config.yaml
activation: "geglu"
router_score: "softmax"
routed_scale: 1.0
balance_bias: true
router_cosine_scale: 14.0
router_bias: true
head_dim: 64
norm_place: "peri"
rope_base: 3810.0
init_std_qkv: 0.0729
optimizer: "soap_variant"
grad_clip: 1.0
schedule: "wsd"
Below are experts of layer 5 (counted from 0) of a mixture-of-experts language model. Rows are named router (the router's row for the expert), down (a neuron's output weights, with its number) and show model dimensions 0-127. Each number is 128 + 32 x the weight over its row's rms, rounded and kept within 0 to 255. Numbers have three digits each.
After each expert's rows: a language model's description of what the expert responds to; "comes before" lists some tokens at least twice as common just after its tokens as in all text. This comes from a sample of Wikipedia text that the model never trained on. Tokens count by the router's weight.

# expert 29
router:088047175114074120081114076156145140107109139136111152099122138118145131157113095088187139144198172176076130108124108131127071150149154107120144104112139157119146162146149000099132103119120111111138125148113166167095112125065110141161136146204145116174137141120168099127100127135135102065181108127150143138170172157111120126119110108114098144186158134094115097136099170114195165154077
down1:144111091098137146085154148143075078140096104136071137129076149165128171118154123126159092121131157122148063077144128108117096216088129125100077040160137156127080109109118100069165076144110139163153100143124123178095115113060075073176083095142085103146123053143170165142111175144093105156149162135151204129119149137133131108147117138090132104129079135132064127132096127125114116108138
down2:117117117156171109022089103134138101111133105135099168149122099070148121093183086127128093145119089154161087165192121081094166091113161154058145085171104152146162135144196166193112138122146124121118145107138175093142082145098140114086167157130115165109113070163109181116106116129100113090116149124108130141163160093143150140097130117150163122113112129134094121061120171142161069222143
What it handles: Finite verbs and auxiliaries right after a subject noun or pronoun, such as was, is, were, has, remained.
comes before: " a", " the", " to", " not", " been", " in"

# expert 32
router:106118149109093112124132129196208152128071127172108104132088151103109107157143142100069145072181102082122098162142110139115144136104157109112171149140058140091080088133110158120138108188139094156153096170101128177123100109156177120130187128201105141136179079138138175114097136129206128135130130128161119200172129118171070079128131146148107102182114170153100124131092139143106181095159
down0:112102140123173083127105145142080167182127205098130089188139179076118066119100165091145157068089108130142111138131070139119153169182127116126170120135114112129091175172128146117057144100129147114121117192137121145134165080132088147124129161074109153144161141113143105172165098176185192146077031161143147134137118113135160151134095131142128147186119097150164148081130077131147142146143
down1:088168179114127143099104102111146078078161180113118156137117153174086163113094178109110126129072165127056152139160076126152151093055142120197123080092160126155163103166089163128089132154088144122119129132076091077130116137063162104136094063137046099123140099138134156095123120157145105164120147153164137152106120166085156131075142068136160105097117090079153094107088096145098119129148
What it handles: Commas ending clauses or list items in running prose, plus while, and, dashes, e.g. by Van Halen's standards, ; Haifa, to cover.
comes before: " and", " which", " but", " the", " he", "000"

# expert 30
router:186129127130103104065101064095086092084190144077158162104210119126122133127135145105124154107134153153185092115113134124170125103140115138133155169133211143214199114157123178150211099142102151076100130102082137144127104099160083126140085162122123131164168133127130111129122130181108129171149141107151132110110102148156123122067056137085102113150129136139111099090063160090140131133116
down1:102127190167093125141138120064119109163098172159112159157115091135072162163098109115041075113119052145129129154122146109112142160153162166117144122126131142142123133117142081137024072132161119130110114081168129128110133213102153102070126161130184140101116164129148073144157112141186118122132126170123138084108150087164132153132155145167141128140087094153069075089114072158123165151153
down2:097125131104090140112081111087129135109182143108198157077112166208097150114139128110135105148102092159078101146060082113134101172065181118130148056186129148102089129109153102110194152168168135175069151158122119138151117103133126161166100092138142159105190150123073158142109136136090158128113140128121098144093073145185166141097194151184129108150120106127145110082117115141112142154070
What it handles: Common words of quantity, part or direction after the or a, such as all, one, part, out, front, west.
comes before: " of", "s", " to", "ly", "ed", "er"

# expert 26
router:147061127130130114148170107107146128164134089171112107154141101079193097122097140145085122150132078124158155185115137138199105122128108106128057159169128087105116107131119151145157195148177078144126121105121089118140129105116159147128157105122145082121116086120195108168057101153145169145113084136173163071137148111192160120160146116156102135126167074085189171147050135120111167068095
down17:141184173114078076098104098163085192140077097128121081145062154116116133145127135117106114113184190131159133132155149182097065139159104125086117123132168168129093166102089110085185143094150127143163149083095137183111124114113125100129160118158172101168113091122133130101096149028113130125111077131151133104140185128175077113102119086180098138122083146068148166139155141142109137076156
down18:165083103168048113135141121125108032151106117155118124145149122114118096149130142046095132127094105163121078143092147125137175167112144168084151126154142144151115099093125171109168075125103138157115128169109122089113124194111084140136113124108124125154139118149165181130072080169152104152133132134188165067160110122140139122069128137155152163217146164216144168091125140096076151099148
What it handles: Month names and the day or year beside them in dates, especially biographical lifespans and tables, e.g. 18 April 2010, March 7, 2005.
comes before: ",", ")", " |", "–", ".", " –"

# expert 22
router:118194160075085072122114156133139114168121123166076197129081155122088096135129164100158141112138107145088102116124103160119168111126179132129118165141109194097106093107116131142164096197124199115149089126110135167136133061118153113169141146138146158136166075130139148104107068085145124126111127166122126154096083166216188171060136101119188160137105144163143099113175089152127162160106
down0:131119099108138124062150157097170082093104106135101184123107148089088141145113127151133078158116127104133159107153063156122108066081115166137185110139088174128153049117149193144126105107096119146149121136112128136096076134125112147120143108120099128094164065142116146140076145112104078106144095187090152090146104160080108142102155101105136089198111166112083149092064096195146192079162
down1:162117106172109115116104167193209132158137163141110088116144150130168133169161176079119093096189094085119091172070112114118132094128153088103143126085093117146166114102180083169183111124155152074150123101139136161178108156130174084109141131111085129096141172117191149139086086148062134035108119159119157120079123119137117133110112132168150167066094151168126166136123141157140080121122
What it handles: Closing parentheses, quotation marks, braces and square brackets ending a title, abbreviation or unit, such as "fish", (US), km^{2}.
comes before: " |", "\n", ",", ".", " (", ";"

# expert 28
router:140189140150098124137123120140140092165060124148123178149095148166104077137118161103144127185148087061111124141129144144118187190131164072125093105191015087152119093102141120106184131120195144140156097115130123126138127080072126124148132127091128086123150118146142162119087103090100122118104105148159138139113140072188184132127121080105204082108145137152086062134148115119136112112089
down0:124078151120119059134153177117199109130096174094126175138136069155158144151143144094111141155120129100139086115152141158168106117135107124152150136133037102219112150144159096140124127132115194089141138098049092128100193096053085188158108093136132160087113131129128145190109060128168106159131094137158119135117143115129167129116131171183076145136174152153104178133115118136093132146137
down1:109144171149108090116148102158142100136139125120120135167111131126192144150132124108154168126189147179140050162143147062121174143171148112049117123181163191177105148154122142160246143102113107186116116139128095178135117137149113063151149139122182137121135083125170097101131118137087093123130128140063115098180134084175143129143126111137104135157099155160129140143166192107199141116142
What it handles: Pipe separators between cells within Markdown table rows, often after names or dates, plus some closing parentheses and semicolons.
comes before: "\n", "  ", " 1", " 3", "\n\n", " 2"

# expert 4
router:122081145157122166168143080043128114100158119178110157129088097129103138132122153127046116111233118160098096101095073081156121123092147162133137104129126158191116159125092120137149123083110207109158112119116145171123149106149153137136080141059120146136116109133129112102183147102149156068175112139124139149069110112116150106075139132121157115065083148170162162148101195102172105131151
down0:040122121136100142181090050171152131132190141117080123160121091084131129126088118144092125087154114131148102120110098087125147127126118142142120076112076102055148129151094189159133130122167087173110127104120147144128197089109092141106188126074078106147128151104101130127075137120126084198121095143111096138161148174096116074156089109156166141174160161103155134154078113174093095181154
down1:108131105110181171136118115136160146175100146184118155127140066122152111125160177117110108115109109111102195154150109090075104193146102104119105065158116098123111168139149102140192158109171096089155091158148089120119129156073142141134142124072123137163084177117143143150161139111130100132139090150116111134120174174040112029144105097162177166113114169039103136158117138108081102147109
What it handles: Family and life nouns after the or his, such as family, father, son, death, age; also mid-word pieces like op in fluoroscopic.
comes before: " of", ",", ".", "s", " and", " in"

# expert 50
router:117155133110114094086111091038085149107153124103126124125194135119152120122183104097111136160130116100197136090174129121139131083149074162125163112161157129135116109115130065097147141054107103090119076150139157168141082128080147080123132136118107157153104165121041144106155207129121101180122139137173133117122136120115108105126066132220161130106192172134136114117078165115147120151187
down0:211192118108176128130104144127113125106112150104163128163152088137174117115155196130183122119114156143136122094087082127112139132142101120099067158095112140138080160112092119120120116058126160114064142087092110138130132117153119153135110148119143191160169122130183155119080145135152133124110122107155194191139116151128157097155230206162131160139217123137086113141132116177128131157071
down1:188100111161047131132107122103163124156149148136149137110164154157198135130120132159129150110104100107145182106065101196154195083078207129178090086130103109113131117090076120135096181138098112072130185117113166101100148174132145124097108085097139144098096121127164139076124094140157172110185103120175101127121104130092097085185140142166143174092130146160125121163076097105099166118137
What it handles: Row-initial pipes in election-results and census tables, list-item dashes, and header words like Total, Votes, Candidate, median.
comes before: "  ", "-", "|", " Total", " 2", " 3"

# expert 49
router:079118144095120141126124121110117132119125103111045090162102144101083129147107173106166120044091107107167124172168099153121137112076139110138124138141171187138156160108105075140151134155110110100151119093074153147105091131090150130128129079162198104095137144167150151136117204053177103176145163117124153122127108088083076072141135134050096148167096107130116109104152184141171181168124
down1:109178150152139118185182102182068116138085144127094137172095123176147143166100123138131080112147119130170073157110146160160163103122079059093103147124135138109097158178116142135174122171096126086115136153105103131104157152157156134105111147119169178097186082136158150127063142091157111102088152116111095181139116114149112147128200137170183162214139138106154137104116129102089099035116
down2:091143140124151137148123130132104149161142104118094132147137110150121142056149119076092170076128197120124100113116141107141116135095099122207109111124085156134135125227143090153115163103155136106114127190083058158079174095107128160126119137140115148112097182125181086161121128087114110111082130150134140107085139097097039251162132136129115093120122133157138111121199111149145176118134
What it handles: Subject pronouns and relatives like he, it, they, who, which, that opening a clause after a period or comma, before was or had.
comes before: " was", " is", " had", " has", " were", " also"

# expert 59
router:161179096146163149088120116109120114191100130150053124148155131180143129078074156127223168102108190103165110090145102112106152080137118156138105140090093179081118116128182086128075095149105112211109109149132110074143121074145134145122087088115126152091118149114136090139076130119164123056147123142130126135085168133090048149120142186142128172156141132148152124106124138158174118099114
down0:059162131128111067108167104185125073131145086097131114149148155162150121120142130094087140116065163130139114100148156057084189088080123114063081097110128162147111188104103147072169061134148110149132080147127110167146119106144086138118123138126127174117109138088132224139111149102122095133144140123095102099131131091131154155134141083137164139134143083224107152076133082101158105099165
down1:151098169117115117082185127153143099151098148158159143136146134170168152111123152100097130146075103140113164086104169116168138133135104129144167073063175067164149139112114108088131146141113159142161108180123105133168136235165147132072099126119137105100150089132113139111110123155161181181131113168151135119132137154107057126182139118142185184102091116114114209155072125134182075089172
What it handles: Apostrophes in contractions, possessives and O' names, such as There's, o'clock, O'Connell, plus fragments in song titles.
comes before: "s", "t", "Con", "n", "r", "\""

# expert 14
router:106168132167095133144119126109111124099076087139080107133167185160154126127118165110093122115168144141064050171158146102105119174121149052091130144112078168159163105132127102152172190237137076104145098156088111159116147127145111147118178103078166110180168153105167159160117172073149131127112169100147172165168135073174136123110159112133097104137158116110148110110166139096149088128133
down0:083112083166165153135144114106131122164173100183162150111086134113145120171162111096104137124116097080099164119103142168124127108072097113158117148170134228146153072063125115139047170184107082082207074099105142157129070126118153137111104164159176071137110165097095119154118075138107097138145147134140150165109100119143104161068092118109118136156115130127137107116134116121124198104183
down1:116143130179133108079132097111138161137119129199187072131152170117118115107159171169144124173124061149145118108128205114173119100154116120173130117100128131116156124132188115161094074120106105134082150139121149141157169170107218131108117103084165112146185135187101099143138117079094099133133139110133169197107122092081105151056150138174125150163137070082113124160125085083123126127196
What it handles: Full stops closing sentences, especially after names or nouns, plus sentence-opening words like This, However, It, There.
comes before: "\n\n", " The", " He", " In", " It", "\n"

# expert 19
router:117124204106121132119111114075173149110172110156115064202157095094119126136136128113132123112155090160153163169101188139158114110090150147108075167129150165143134103105150126166122098112186122077124133091169100155141093155117137162137086111131085083157130136204097093145080186083117105062136162146133158059120087117174138166068139157190165152084149070140138120167086126118108125111150
down0:094130186150129074156161120107097124138135130116124180141161142103167121131186104135128159164140183141155147076166157068140105101101080084158085179164178158116135137121130112104092095182128158098041152094091135135109166109131154188145079128126136102206113183164081117123146134150087120152114189130126128112105145115137133154162025119143096071134130125179161113128121083170129110171133
down1:149097092133135175101103119121097140122126104150135158110168130055096142087092182085121084135093130215088098175126127116104094122125139151198087132082113125151107190172130083114134076106122157106133168217152077112147086080139148081119127143083110137133124109161077135142185129137120145151194156120124123133112157175162149139153165068123127094139161152087128115156037117125167103101153
What it handles: Year numbers starting career or list entries in infoboxes, like "- 2015: Austin Aztex", plus infobox field words like Population, Binomial.
comes before: ":", "–", ")", " |", ",", "."